{
  "hidden_size": 512,
  "n_experts": 8,
  "norm_eps": 1e-05,
  "tie_word_embeddings": false,
  "lr_head": 0.00636,
  "batch_tokens": 131072,
  "max_seq_len": 512
}
Below are experts of layer 5 (counted from 0) of a mixture-of-experts language model. Rows are named router (the router's row for the expert), up (a neuron's input weights, with its number), down (a neuron's output weights, with its number) and show model dimensions 0-127. Each number is 200 + 30 x the weight over its row's rms, rounded and kept within 0 to 999.
Before each expert's rows: "comes after" lists some tokens at least twice as common just before its tokens as in all text; "raises" lists some tokens whose logits its average output raises strongly, later layers aside. This comes from a sample of Wikipedia text that the model never trained on. Tokens count by the router's weight.

# expert 4
comes after: " |", "|", ";", "–", "\"", " /"
raises: " Member", "eer", "hip", "ism"
router,188,232,228,211,138,216,210,206,178,229,183,144,196,228,170,183,218,198,206,206,207,205,183,164,220,245,182,171,226,232,159,192,207,154,233,157,171,182,235,166,261,161,207,200,197,176,215,235,204,208,249,193,219,152,212,210,262,175,180,173,179,225,212,203,216,160,161,211,194,177,226,204,181,208,172,137,275,212,201,206,207,237,211,156,200,212,198,243,207,210,232,239,173,145,186,179,159,204,190,163,263,165,234,209,268,184,224,179,147,247,183,184,152,144,210,206,218,215,259,199,234,135,173,160,240,241,245,198
up0,213,194,205,157,232,163,212,129,224,138,255,248,172,142,182,196,192,206,220,185,191,173,166,185,196,197,218,207,204,150,211,204,140,238,208,207,185,174,210,248,155,210,227,188,239,227,247,167,216,204,200,173,173,267,211,171,181,227,214,201,206,247,227,164,187,201,226,170,145,128,187,180,216,132,189,171,153,164,166,259,154,201,224,223,175,180,287,159,224,249,213,152,208,218,167,236,225,187,180,199,147,188,195,175,180,203,139,213,229,198,261,176,201,242,205,226,167,179,166,277,189,230,198,167,190,201,156,172
down0,196,164,213,207,230,127,178,176,214,212,231,169,218,167,234,194,181,243,194,199,221,261,183,210,214,190,220,215,205,172,211,162,158,248,178,175,237,203,231,238,218,236,219,179,200,234,179,143,212,222,191,203,150,189,145,142,187,261,223,195,186,244,174,179,174,173,229,195,179,164,214,181,214,132,218,214,193,214,172,196,234,201,200,166,205,221,231,227,252,237,173,178,211,209,163,244,178,191,216,245,187,162,217,199,159,207,183,220,166,145,192,197,176,248,228,249,176,184,127,208,236,214,177,190,190,174,159,202
up1,193,180,198,166,256,122,189,162,233,202,266,197,203,125,220,193,184,229,267,205,211,188,180,218,202,146,231,169,215,161,179,187,182,233,198,187,202,193,248,221,188,236,214,187,235,227,197,188,186,238,210,191,175,240,167,149,188,188,224,216,189,205,212,172,232,209,190,172,181,149,162,202,211,169,203,206,163,210,184,243,196,174,241,183,192,173,205,164,238,242,194,106,185,228,179,210,247,180,231,196,172,173,241,217,165,206,148,234,211,128,207,200,207,245,236,189,180,238,156,296,191,222,253,185,192,203,190,181
down1,161,133,246,209,206,172,236,225,189,246,200,194,166,149,197,186,165,249,260,207,191,237,220,208,244,219,239,159,208,165,180,221,193,189,239,199,228,156,224,231,183,176,214,172,185,229,203,142,201,186,208,188,220,213,186,207,208,153,200,182,266,197,201,190,187,157,190,100,156,228,226,211,189,174,191,191,180,215,192,183,201,240,210,225,199,197,199,192,242,170,204,204,159,190,203,226,178,209,229,236,180,154,240,216,145,242,201,192,195,154,186,195,220,215,196,214,192,170,150,214,179,169,183,165,168,214,197,246
up2,166,181,201,177,261,146,220,181,212,186,215,235,215,131,202,241,136,219,231,181,240,205,177,233,192,164,204,192,213,171,183,206,177,216,176,157,213,199,191,247,177,211,205,180,258,200,208,195,215,234,198,177,187,210,198,193,185,212,176,212,171,214,202,153,244,157,211,174,174,172,158,206,183,193,232,227,167,180,224,257,183,208,237,156,173,224,250,196,228,279,182,190,230,206,177,213,194,175,235,194,205,183,202,222,148,169,172,230,211,128,224,177,213,215,209,242,169,219,167,256,226,203,255,144,200,185,203,213
down2,197,179,240,161,190,148,216,157,229,158,213,203,210,129,168,245,204,193,236,165,203,186,185,206,138,173,229,251,205,198,198,221,175,209,191,210,239,190,236,236,236,237,240,192,235,246,178,205,179,222,159,230,208,178,148,206,201,152,212,221,241,246,234,156,206,136,230,172,188,158,223,214,221,199,157,179,185,178,182,205,209,145,189,176,194,230,210,206,215,235,207,142,208,296,188,199,132,180,215,175,181,132,172,210,180,209,188,194,187,169,207,248,215,210,208,182,181,210,105,248,190,211,217,188,152,150,220,195
up3,168,202,237,248,169,208,198,182,220,186,233,177,279,153,206,216,148,191,206,221,221,167,241,228,217,180,236,177,184,182,255,201,147,209,141,239,219,232,227,212,195,178,257,157,205,183,243,198,207,207,181,177,223,201,223,197,212,196,228,217,176,202,231,229,220,220,162,194,199,203,146,254,159,204,196,202,179,234,228,249,188,161,235,167,132,182,213,245,166,178,164,209,225,172,225,192,156,192,207,233,202,234,217,194,154,235,221,192,214,176,207,244,195,238,195,171,214,147,197,224,151,233,227,174,143,211,179,170
down3,235,214,241,193,192,108,197,220,159,216,209,192,189,179,219,218,190,213,208,185,235,221,185,211,216,231,163,198,185,151,215,198,255,182,247,208,183,188,267,195,176,147,215,270,239,223,198,191,254,187,224,195,203,149,134,198,177,197,194,229,217,180,153,178,219,240,197,249,171,182,140,189,238,187,143,217,179,181,165,182,246,174,191,181,170,167,156,161,207,212,239,199,239,236,288,179,236,196,207,166,168,225,239,173,233,178,191,198,177,177,183,216,178,227,177,187,199,236,160,166,179,226,189,151,242,180,281,219
up4,194,133,222,187,260,168,208,214,179,177,205,268,198,141,199,186,211,234,245,187,233,211,180,185,205,153,252,214,240,186,121,223,127,245,172,197,228,218,187,198,165,215,232,160,218,228,251,205,212,187,214,209,212,215,212,204,182,203,235,223,215,184,229,166,190,126,185,197,172,172,176,246,186,195,219,219,190,189,167,187,218,172,223,252,202,176,283,157,226,180,189,145,244,241,223,250,199,192,194,191,212,234,196,226,181,179,155,192,187,176,226,206,183,200,182,170,162,192,146,299,201,177,225,180,213,164,188,207
down4,256,192,188,209,194,193,138,228,238,194,130,203,153,213,235,211,181,187,201,201,180,190,211,187,207,187,182,166,223,194,190,142,213,185,208,159,183,156,166,203,178,187,228,203,228,204,197,268,184,204,243,188,191,200,168,266,173,233,166,200,126,114,196,142,185,149,176,204,209,252,196,145,204,224,221,204,194,198,195,195,172,233,158,205,163,182,195,182,210,186,194,210,246,160,196,172,234,197,180,280,232,223,240,211,194,224,209,227,225,232,204,192,199,211,223,251,164,215,255,180,170,254,230,154,230,216,228,168
up5,193,242,234,172,202,184,204,221,208,171,204,261,185,235,183,262,159,216,197,205,254,209,147,217,219,184,186,216,203,203,238,130,147,196,168,181,152,207,157,208,210,189,191,161,228,217,222,179,170,209,210,176,242,209,201,174,186,148,218,255,169,197,203,168,217,177,197,166,155,180,217,199,215,222,193,218,174,213,212,228,219,187,208,176,140,243,196,213,191,234,196,178,184,249,190,197,191,197,186,244,243,149,165,198,147,184,195,171,220,156,191,182,171,197,178,200,167,182,170,249,197,177,224,145,235,200,179,160
down5,153,159,171,214,209,194,202,214,149,197,156,200,192,195,148,128,197,222,163,198,210,236,208,206,157,222,201,239,206,183,175,165,213,177,201,218,217,241,241,182,249,211,160,227,227,186,177,201,198,248,200,176,195,187,190,203,205,210,227,172,166,184,214,227,231,168,184,194,236,227,204,209,251,165,210,236,225,225,183,211,242,242,200,257,209,211,168,232,188,252,238,174,167,208,221,211,167,255,246,159,221,150,180,202,215,174,178,209,152,152,204,202,223,204,180,225,215,230,232,160,142,258,207,195,207,212,154,216
up6,220,195,249,198,204,171,203,154,217,166,245,204,218,149,175,248,203,235,253,158,215,227,220,225,192,182,244,248,185,208,228,225,150,231,187,220,190,203,209,206,191,231,200,146,252,258,222,183,209,211,199,208,178,226,165,205,214,164,216,227,199,241,259,183,193,207,186,152,174,168,207,190,185,212,206,212,181,186,198,218,159,204,228,200,170,174,194,204,204,205,172,150,212,226,203,269,219,202,225,212,161,180,196,217,189,175,166,232,196,190,241,132,170,223,209,254,207,193,163,250,187,192,242,167,209,206,212,155
down6,202,164,224,202,255,145,242,142,208,200,223,216,158,134,228,225,228,212,219,180,202,210,184,235,149,194,227,217,185,230,196,218,157,226,177,192,186,185,231,226,219,227,232,162,176,209,227,202,174,238,175,229,194,199,172,181,197,155,234,205,202,231,205,142,192,198,236,160,208,193,211,209,217,160,177,183,195,206,216,239,199,184,209,197,251,239,247,222,204,218,213,165,220,256,189,240,185,201,184,192,149,150,180,182,152,191,161,232,215,185,217,230,207,231,193,180,212,206,148,231,192,230,251,166,198,163,231,196
up7,229,173,204,201,218,175,188,146,169,206,180,204,148,253,166,219,222,220,220,167,174,180,150,198,166,200,210,148,174,193,200,198,190,222,173,207,185,255,209,210,203,191,251,223,217,214,259,161,160,144,198,217,181,205,200,197,161,176,195,202,259,244,244,198,165,204,208,196,226,195,226,249,156,203,206,194,175,235,200,236,180,269,152,162,222,150,250,235,199,184,199,136,227,233,169,259,175,198,249,136,175,179,228,174,238,164,213,222,173,207,206,157,155,201,222,255,191,197,215,233,184,202,203,145,252,180,174,185
down7,211,165,210,232,178,194,169,150,276,178,193,193,179,206,182,207,200,192,192,202,241,197,216,216,221,153,122,182,224,227,231,211,248,219,209,209,151,175,239,239,186,205,235,182,201,164,184,234,194,219,273,193,214,198,185,201,191,179,166,204,174,166,199,229,185,134,223,210,219,163,166,222,186,197,210,166,163,154,227,153,242,232,181,153,186,249,184,169,168,218,240,240,128,235,201,144,169,202,230,174,194,204,198,177,153,167,243,244,209,199,206,234,219,272,165,235,205,146,190,201,248,210,158,249,229,207,176,203
up8,194,128,186,201,242,119,186,140,208,167,241,195,172,158,222,223,174,234,236,201,208,226,208,240,158,153,216,225,244,189,178,203,145,257,151,209,213,188,189,222,213,244,208,171,213,257,211,175,171,201,199,219,222,222,152,157,184,216,242,245,198,185,209,161,170,172,234,167,147,177,186,197,180,178,218,230,154,212,191,236,170,194,200,192,227,131,247,132,257,187,188,143,208,203,197,210,247,172,212,195,215,167,216,210,131,198,144,264,236,174,237,181,211,276,220,183,177,197,114,282,199,231,228,206,204,196,188,214
down8,221,231,206,202,209,164,176,165,221,212,206,199,176,204,195,233,234,220,228,177,215,211,212,180,170,219,175,163,211,171,210,184,169,189,226,189,154,143,250,234,253,223,190,212,217,256,203,203,230,199,151,221,217,234,180,178,191,203,187,220,224,206,232,156,252,220,199,161,118,208,268,253,202,204,180,189,123,207,195,205,205,146,161,177,198,194,205,227,246,158,208,118,189,150,209,249,205,186,219,197,151,173,154,213,192,214,251,178,175,159,163,203,173,180,215,258,239,185,180,159,228,209,212,127,204,155,181,174
up9,167,218,222,212,198,166,246,184,178,196,207,193,235,228,235,165,201,193,210,140,203,184,174,207,146,217,211,213,201,198,215,158,212,258,163,234,223,195,186,216,193,241,196,171,167,238,224,185,204,228,199,208,176,202,244,215,215,200,228,169,207,166,219,228,178,194,186,160,151,195,210,139,164,161,190,201,173,141,239,217,165,172,183,230,227,177,250,162,220,222,179,126,196,253,231,237,190,191,176,240,189,142,203,150,204,202,172,234,192,199,253,183,171,229,228,182,246,223,222,193,184,210,198,153,202,215,184,240
down9,240,192,251,166,198,169,224,198,204,195,179,192,236,200,205,209,214,188,144,179,235,181,218,234,142,207,220,227,246,139,205,153,163,203,207,252,212,157,203,166,179,233,168,170,174,223,151,222,161,192,189,217,145,196,235,274,175,159,236,217,204,227,214,181,207,186,177,209,229,213,169,231,209,172,162,237,181,201,189,184,207,197,219,200,172,172,152,191,196,210,171,255,172,243,267,191,270,197,208,172,177,157,169,210,237,139,182,204,195,217,204,233,207,239,198,175,199,171,166,205,237,236,186,254,216,223,185,217
up10,136,184,245,214,197,214,180,203,160,173,169,192,241,222,175,215,210,233,185,216,188,174,158,181,156,177,193,249,209,200,263,173,158,154,160,215,178,162,258,271,170,197,155,235,242,229,182,205,195,207,233,187,154,234,191,219,151,145,171,225,199,222,201,245,207,190,255,216,207,176,217,257,190,183,218,163,167,223,135,213,201,150,170,190,172,168,231,238,227,247,207,191,158,173,212,225,184,190,192,159,245,166,256,174,188,206,207,199,191,191,181,218,206,186,212,182,211,186,190,228,195,228,168,198,141,194,182,165
down10,221,156,251,208,197,212,184,250,155,214,214,172,223,195,212,178,228,199,127,183,216,191,143,194,168,178,227,208,192,174,232,219,162,180,258,198,228,219,220,169,205,212,177,246,218,171,214,142,163,256,202,220,234,186,205,205,225,226,199,192,210,169,229,205,175,204,262,217,142,217,190,198,176,186,181,176,172,212,220,175,176,213,232,182,179,170,190,200,204,173,204,182,199,192,212,238,225,205,186,185,186,161,172,241,207,186,207,193,191,196,208,239,206,169,225,219,211,201,171,174,219,237,214,259,201,173,143,242
up11,224,175,216,178,199,183,205,194,173,214,188,242,201,167,226,221,167,203,244,159,204,214,220,222,180,141,227,224,162,188,227,222,238,236,154,203,217,217,166,257,186,197,207,159,270,200,263,145,196,195,225,184,229,211,214,217,200,182,212,221,153,258,158,204,194,168,172,169,219,173,204,189,217,159,216,213,209,189,201,217,234,161,191,197,190,187,245,188,226,235,256,125,205,233,189,218,206,239,194,194,154,190,209,209,180,187,161,244,195,192,240,183,174,198,171,210,153,183,163,275,213,210,202,214,202,197,185,221
down11,180,115,234,175,183,190,184,136,97,185,169,177,138,192,142,183,188,228,191,162,221,210,188,264,212,158,239,191,226,190,181,146,192,179,121,180,221,223,173,214,152,197,196,187,209,197,211,187,248,131,260,180,182,158,217,241,209,243,214,166,147,169,247,195,179,192,172,206,170,206,235,163,223,198,234,195,190,232,123,263,178,195,181,262,195,171,159,223,216,199,208,208,189,189,208,231,181,197,223,245,157,237,168,209,208,224,214,240,210,189,186,244,208,140,204,235,212,194,227,150,161,198,232,133,203,283,174,183
up12,245,236,184,183,163,207,160,220,171,194,225,207,226,119,201,225,189,221,225,234,194,245,199,218,200,205,249,176,194,157,192,196,227,211,143,244,264,177,188,225,281,239,232,152,249,206,176,194,226,223,176,198,182,226,163,180,217,180,238,198,187,178,189,210,163,178,190,212,181,231,245,176,187,202,183,226,230,181,167,183,207,186,219,275,204,228,249,186,262,148,170,170,208,176,166,225,188,250,220,152,156,188,229,194,181,225,157,154,191,176,211,180,181,182,228,215,176,227,161,164,252,119,215,193,244,160,227,186
down12,240,185,204,207,171,167,170,264,104,187,134,214,214,230,199,163,159,190,186,163,226,224,205,202,181,182,132,181,196,170,206,150,225,205,214,203,178,203,183,185,184,205,173,238,169,216,229,218,243,205,263,140,176,200,189,247,182,194,188,214,157,188,226,184,228,236,163,206,161,216,212,230,202,244,220,173,245,218,208,226,203,196,211,253,201,161,156,191,186,151,255,248,195,175,187,139,235,216,149,258,258,202,214,178,218,178,230,214,172,156,214,178,190,183,204,223,220,209,219,244,178,252,206,118,217,192,198,151
up13,179,147,230,208,216,163,209,162,183,175,266,213,203,168,178,189,160,250,253,178,157,182,207,226,185,160,210,192,241,189,209,181,137,186,217,143,162,194,226,256,179,228,181,170,209,182,208,192,181,224,221,197,169,272,181,208,164,197,215,202,200,179,191,169,205,198,203,136,176,176,181,189,170,154,261,198,197,186,189,188,170,181,169,221,255,188,275,171,220,177,222,135,219,195,164,222,179,192,190,242,176,200,177,209,187,222,184,215,229,124,222,183,235,260,233,242,221,231,151,222,233,204,233,194,157,171,175,168
down13,247,146,234,188,240,170,172,124,204,258,207,208,185,164,207,211,188,263,205,216,178,200,267,169,216,152,196,186,175,208,186,190,154,220,186,205,166,226,182,206,215,196,181,224,197,191,235,231,185,221,191,130,157,244,195,191,138,187,216,201,191,236,201,156,221,207,207,147,183,149,159,246,154,187,199,214,214,148,142,187,197,177,165,108,169,224,225,236,200,162,232,229,222,240,182,218,176,218,249,208,191,142,232,223,158,210,223,204,217,94,203,230,202,218,248,180,214,167,165,238,178,178,262,145,193,156,188,146
up14,158,164,233,188,212,149,215,166,238,197,241,223,167,121,202,221,164,212,236,154,200,200,190,217,211,129,288,228,204,178,185,198,156,218,168,229,212,159,223,201,182,249,237,184,207,236,206,167,189,265,220,189,208,231,174,212,197,203,243,213,190,226,249,177,189,180,179,195,168,166,149,179,174,160,197,230,198,189,204,192,166,212,252,191,218,215,230,178,223,229,193,152,227,223,195,274,226,209,173,172,191,194,170,232,180,140,142,201,162,175,263,216,192,243,221,163,141,214,151,268,144,191,265,189,203,167,207,212
down14,227,226,201,270,228,228,192,186,224,196,240,201,162,210,174,222,235,135,180,210,166,170,227,200,224,223,219,185,192,195,216,216,208,202,198,183,218,235,214,196,206,131,206,253,166,195,237,250,163,217,187,195,222,165,170,249,187,179,232,185,158,254,288,155,188,166,157,170,238,244,178,171,266,216,142,215,151,188,189,193,218,215,158,203,206,219,155,271,190,162,216,104,228,203,217,185,233,217,142,179,152,242,185,203,192,175,175,172,178,231,194,216,201,199,191,208,239,187,201,209,176,189,172,204,162,174,268,242
up15,194,174,230,229,195,185,224,191,184,165,200,248,198,130,181,189,202,211,213,156,229,198,174,231,195,188,242,200,246,175,177,214,176,239,191,178,228,233,191,227,231,218,223,164,236,210,192,213,217,187,182,205,219,249,188,168,171,251,209,247,180,187,215,190,207,170,223,145,193,144,165,216,190,182,269,236,166,163,240,219,168,161,222,175,190,174,230,184,251,240,210,163,189,184,199,254,218,209,250,179,203,199,186,234,202,194,147,199,208,147,257,169,240,254,222,229,184,210,186,284,203,194,260,214,207,197,176,171
down15,200,170,205,212,185,169,165,180,186,147,129,198,212,214,255,206,143,203,163,204,234,181,189,187,220,201,227,171,250,224,203,144,172,189,203,184,188,199,180,195,185,212,203,194,243,239,192,216,190,227,234,210,161,169,161,230,195,227,152,196,128,167,166,146,174,180,182,208,201,220,172,184,206,187,271,212,219,181,182,203,161,200,185,223,180,192,201,186,228,169,197,231,221,159,195,198,193,171,231,280,276,199,253,208,201,273,227,230,201,211,234,145,188,211,254,232,199,187,275,209,218,272,237,191,227,235,196,168
up16,172,180,209,188,223,132,258,201,220,212,226,195,196,166,231,193,173,196,208,172,239,229,191,216,203,153,252,226,198,143,196,179,151,247,159,146,171,188,210,236,192,201,205,165,209,265,228,186,213,217,155,218,208,255,144,207,204,193,253,242,201,236,266,137,215,183,205,164,172,157,168,176,220,195,202,168,140,147,195,198,160,194,232,208,216,198,213,214,240,254,208,189,171,187,160,262,225,166,174,232,177,145,206,176,172,221,139,247,220,144,265,213,209,247,245,228,190,211,166,240,217,218,259,162,195,165,227,199
down16,219,183,211,189,243,162,227,113,303,183,280,187,188,171,195,215,207,239,279,167,202,182,156,232,171,151,208,224,247,174,197,211,162,260,149,179,201,204,227,238,198,254,248,190,213,251,218,154,198,241,181,204,202,222,165,178,204,199,226,198,225,218,233,190,206,149,171,174,179,176,209,229,204,184,184,193,162,163,193,215,215,150,217,186,212,204,242,218,221,234,173,166,238,236,189,247,156,208,210,252,158,152,193,193,140,197,164,220,189,182,233,238,199,259,234,205,206,227,139,236,227,247,154,168,156,196,190,196
up17,167,182,185,207,242,175,192,168,212,222,226,213,172,132,166,190,189,264,214,211,195,182,210,222,207,165,253,225,221,213,222,218,173,272,189,186,235,179,205,227,203,238,231,205,239,230,204,157,199,227,195,220,184,214,202,167,183,194,155,221,210,239,191,166,192,183,228,175,189,202,216,173,186,148,167,254,173,164,208,192,148,205,196,157,182,146,216,222,228,205,165,138,170,199,196,229,202,176,236,206,171,157,242,202,160,170,138,221,200,190,222,135,231,255,191,226,210,186,110,251,210,230,260,200,198,180,190,160
down17,218,195,226,182,205,151,195,164,205,180,229,192,206,161,198,242,228,238,252,181,247,214,184,207,166,171,276,243,247,203,190,160,177,220,200,255,185,184,207,222,169,222,216,160,165,198,204,194,180,190,179,208,186,179,148,173,218,199,183,264,196,191,179,132,209,164,243,155,219,160,187,206,207,148,161,198,158,215,187,267,208,169,249,180,178,187,247,210,239,220,189,180,242,250,144,191,205,185,222,193,250,177,224,172,169,165,154,221,209,160,200,212,211,225,246,191,176,185,156,269,212,218,234,138,176,199,226,166
up18,188,189,213,198,205,149,200,152,217,161,266,190,169,150,213,218,209,257,244,186,225,204,204,247,167,181,266,202,248,182,230,189,156,260,185,185,209,214,209,234,157,256,184,191,249,248,205,196,187,219,202,183,232,229,172,187,175,187,236,220,214,209,224,168,188,187,228,166,151,173,181,166,187,175,231,223,167,212,191,230,172,199,214,210,181,186,220,148,241,203,223,177,197,233,198,212,236,209,223,221,152,180,193,208,171,217,134,222,213,163,232,209,216,273,217,198,192,214,141,249,199,207,254,197,170,195,169,202
down18,198,176,186,229,208,184,198,166,191,221,229,175,124,164,208,162,185,311,197,163,176,194,210,220,168,197,177,201,222,197,219,163,145,136,182,164,226,124,201,219,251,175,188,198,241,229,223,224,209,213,193,220,233,221,207,171,225,182,194,203,164,183,197,241,191,170,217,155,194,158,238,186,193,178,185,203,232,163,171,237,200,196,220,241,180,196,197,220,234,181,173,232,160,195,224,245,207,210,232,240,148,172,220,201,258,181,186,201,182,181,174,212,212,217,202,234,139,139,148,157,150,164,201,149,217,211,208,207
up19,222,131,211,146,243,162,205,176,205,201,262,236,178,139,238,204,212,219,269,195,244,190,203,202,173,156,226,198,242,190,192,212,147,215,197,176,166,218,207,249,199,205,244,223,270,203,182,211,197,230,203,239,188,204,216,166,187,206,234,223,177,182,190,171,172,203,197,164,175,131,188,225,198,197,223,211,182,179,242,211,190,233,264,247,205,158,250,145,208,197,204,191,240,188,193,229,189,155,161,175,196,195,223,222,206,241,124,236,255,185,235,189,184,191,261,182,154,199,185,228,169,215,256,198,163,216,207,169
down19,202,182,278,232,238,191,235,207,186,257,168,171,122,154,175,169,251,242,243,188,188,183,125,228,217,184,203,189,208,189,167,179,198,223,144,182,181,188,214,211,214,228,247,171,232,225,197,188,190,235,210,181,242,215,146,161,196,203,200,240,209,170,195,178,190,236,169,163,157,170,133,182,179,210,193,183,152,168,201,244,183,226,240,191,230,175,231,221,205,225,202,181,209,234,192,221,216,234,174,200,167,165,259,178,191,148,216,172,203,241,154,238,203,204,177,183,155,218,197,203,158,202,204,170,234,222,167,155
up20,175,196,206,189,203,191,180,199,211,211,253,204,228,159,214,189,220,222,261,178,191,209,220,235,192,137,227,199,232,183,210,165,181,247,190,206,180,208,193,246,202,243,227,169,197,224,193,144,192,215,169,198,180,227,183,177,156,223,208,255,230,251,188,191,232,228,209,164,206,188,175,192,201,148,221,231,161,148,184,217,195,198,221,202,215,201,261,168,242,210,153,169,252,200,201,255,183,242,202,204,194,203,200,216,161,257,154,213,205,151,228,187,176,233,225,204,180,227,159,258,210,190,221,212,180,177,158,173
down20,193,176,178,178,199,211,204,201,184,183,218,236,197,159,258,198,182,216,255,179,231,190,178,220,203,243,167,161,172,291,191,212,171,214,153,203,209,184,228,183,189,166,186,170,203,231,165,190,243,151,178,217,172,170,166,180,192,179,241,203,204,249,221,157,198,148,231,208,192,187,241,216,197,142,233,218,180,230,183,200,213,246,215,239,186,231,184,216,184,159,209,208,200,233,268,228,212,150,250,223,197,152,212,216,195,213,161,184,194,190,171,228,212,208,233,212,162,196,203,209,257,206,216,141,244,179,224,237
up21,218,170,175,202,232,162,186,201,214,193,258,239,187,202,228,206,209,265,234,196,218,208,194,170,198,192,234,215,200,219,241,212,187,244,199,216,217,167,183,227,185,228,191,224,213,254,253,215,189,233,202,159,221,209,184,155,171,219,212,229,234,179,170,182,194,184,201,147,175,162,155,188,127,148,223,228,174,196,209,267,223,141,212,192,235,159,249,214,247,185,179,182,194,181,168,253,200,186,228,184,196,175,203,198,158,217,125,244,217,133,201,184,175,224,269,162,196,215,174,226,217,218,221,174,204,187,193,193
down21,216,230,205,178,193,147,259,183,244,194,255,182,186,149,202,235,174,200,208,161,183,277,196,166,236,157,247,239,245,171,190,186,181,204,224,187,161,248,227,218,211,194,247,136,144,191,213,203,186,195,181,223,203,235,145,154,172,191,245,246,219,216,225,188,189,222,195,185,155,146,196,184,194,185,175,224,170,148,242,216,190,259,216,200,195,185,227,198,237,154,225,187,248,168,190,245,195,195,246,166,225,153,198,150,153,210,118,229,188,213,163,248,194,262,232,167,179,183,164,224,233,243,147,201,191,173,190,155
up22,184,228,243,229,222,175,201,191,190,179,213,246,125,136,190,167,190,293,237,156,198,193,176,243,192,136,221,200,210,134,180,174,216,199,202,201,202,206,189,209,218,229,201,200,221,258,184,177,221,230,206,212,197,218,168,171,193,200,255,230,180,190,183,165,192,175,180,195,168,143,200,205,174,163,206,196,165,195,208,217,218,196,245,253,231,187,244,259,267,251,206,154,194,221,205,253,199,216,204,212,151,179,183,207,203,194,154,235,172,176,261,171,180,220,198,212,188,191,185,249,191,215,222,182,234,172,213,206
down22,204,130,188,210,204,166,199,168,191,211,164,184,203,154,226,214,212,234,160,222,226,172,198,247,183,189,205,155,223,203,162,174,177,152,219,201,208,172,201,176,190,204,183,195,206,187,199,237,172,214,222,208,170,178,165,250,237,248,156,237,161,162,168,144,181,172,174,239,179,207,165,222,193,127,214,177,137,162,134,183,213,219,192,248,212,189,195,197,260,210,157,246,211,191,210,172,235,195,172,237,219,224,244,178,227,234,189,246,197,164,196,192,206,194,207,198,198,163,226,204,151,202,240,137,246,232,203,207
up23,242,193,206,214,211,155,182,159,206,212,221,195,177,128,199,207,205,233,231,200,218,188,223,236,172,179,235,227,243,197,188,213,145,218,212,189,187,157,220,234,207,224,224,165,227,199,241,192,202,214,211,201,206,228,149,120,134,225,242,234,167,222,183,156,209,208,221,165,196,141,219,191,192,166,223,186,163,227,158,264,181,198,203,175,203,214,233,169,227,217,202,150,199,219,150,213,168,204,199,183,181,157,228,170,168,231,175,200,222,134,220,205,208,223,206,224,198,203,131,259,209,193,267,165,198,176,204,168
down23,191,172,195,190,191,166,208,116,217,228,188,200,233,175,221,154,191,234,269,187,245,232,242,184,146,153,176,196,251,144,171,180,166,169,210,229,204,222,224,216,210,230,238,137,208,232,189,195,188,217,187,213,239,182,181,139,178,163,236,215,199,215,187,199,183,192,209,177,160,123,201,223,180,211,164,218,243,185,252,203,170,202,233,213,216,210,183,193,227,214,181,190,218,180,193,304,201,179,208,194,182,162,195,201,194,266,143,229,208,193,180,218,177,216,259,210,204,221,127,254,186,235,177,183,145,183,157,155
up24,227,234,254,180,232,215,231,186,264,234,203,194,180,197,181,182,165,218,194,249,249,214,188,230,189,174,170,164,146,209,210,240,115,230,220,225,157,186,188,192,135,224,234,233,192,233,220,185,193,137,211,178,156,235,212,212,206,206,180,238,136,196,218,155,182,175,219,183,231,205,212,236,193,178,192,230,207,184,211,234,211,169,222,185,189,247,183,190,209,235,161,184,226,255,186,198,161,249,198,223,224,156,161,242,192,240,188,200,241,202,185,278,197,222,209,197,231,223,141,246,214,130,182,160,177,213,221,202
down24,245,229,193,168,244,182,191,201,209,217,163,165,186,172,181,150,253,249,191,258,167,200,228,215,185,206,180,169,155,203,185,161,198,183,140,218,221,178,252,211,193,235,167,240,222,111,159,212,191,171,142,168,227,200,202,188,206,151,171,194,262,193,194,219,175,260,213,177,160,167,203,206,187,200,169,251,246,223,249,215,179,158,247,228,208,207,139,216,198,159,164,185,144,144,193,180,228,122,218,215,197,198,199,210,211,183,241,235,214,204,198,198,270,199,167,181,155,121,218,241,179,182,198,221,199,166,173,237
up25,206,143,211,217,223,176,185,147,197,229,162,245,228,213,243,238,205,203,159,232,174,224,170,235,190,192,221,253,215,207,209,202,197,195,224,180,163,235,195,231,206,159,230,181,215,175,182,199,149,171,168,182,152,211,176,217,179,135,199,203,158,217,192,220,185,189,182,161,180,169,172,172,175,159,207,206,182,197,237,208,189,202,150,202,208,153,223,183,232,205,242,186,218,159,195,215,190,230,205,194,176,206,251,227,157,191,221,230,222,196,175,230,205,252,263,179,212,178,184,179,260,214,211,114,219,238,210,232
down25,202,205,178,194,207,215,181,170,154,200,265,201,256,184,186,100,206,200,172,220,209,159,237,207,252,219,162,243,174,207,170,214,155,195,208,208,144,211,218,231,223,256,226,221,193,202,131,175,224,170,166,203,192,170,201,194,202,181,262,150,133,202,234,259,224,183,209,207,215,178,153,193,159,230,226,185,228,139,234,200,209,139,205,203,256,148,225,181,231,154,202,182,191,238,247,198,198,191,166,182,166,196,156,191,215,206,200,233,184,239,226,194,186,155,206,173,189,232,189,196,221,273,211,195,235,281,256,199
up26,224,228,168,247,185,216,135,162,212,212,252,185,250,189,221,231,161,258,207,164,232,216,127,179,200,223,179,192,191,180,208,232,200,232,196,212,222,240,210,227,182,215,214,220,194,186,193,184,207,173,211,211,172,206,165,216,217,144,184,180,231,179,208,217,188,202,233,207,162,205,243,171,262,172,198,165,199,184,245,188,127,243,147,158,190,188,187,241,187,189,221,187,209,226,248,189,146,213,183,200,231,196,218,160,176,190,222,184,219,142,216,239,193,203,210,244,146,201,233,228,229,210,202,140,216,176,186,182
down26,240,260,154,226,184,213,190,208,160,253,247,146,258,204,205,161,202,183,241,171,184,204,199,181,204,230,218,231,219,157,209,169,209,234,211,187,167,186,227,212,204,201,169,142,202,147,233,225,231,203,211,151,196,204,193,291,156,214,213,187,198,176,220,195,157,166,163,204,221,203,173,147,179,212,195,237,230,206,171,158,212,204,229,213,227,226,221,195,167,154,196,245,220,191,168,213,206,261,181,152,185,261,258,153,183,189,206,224,157,194,242,209,204,143,202,205,211,187,235,166,189,194,213,212,200,169,241,154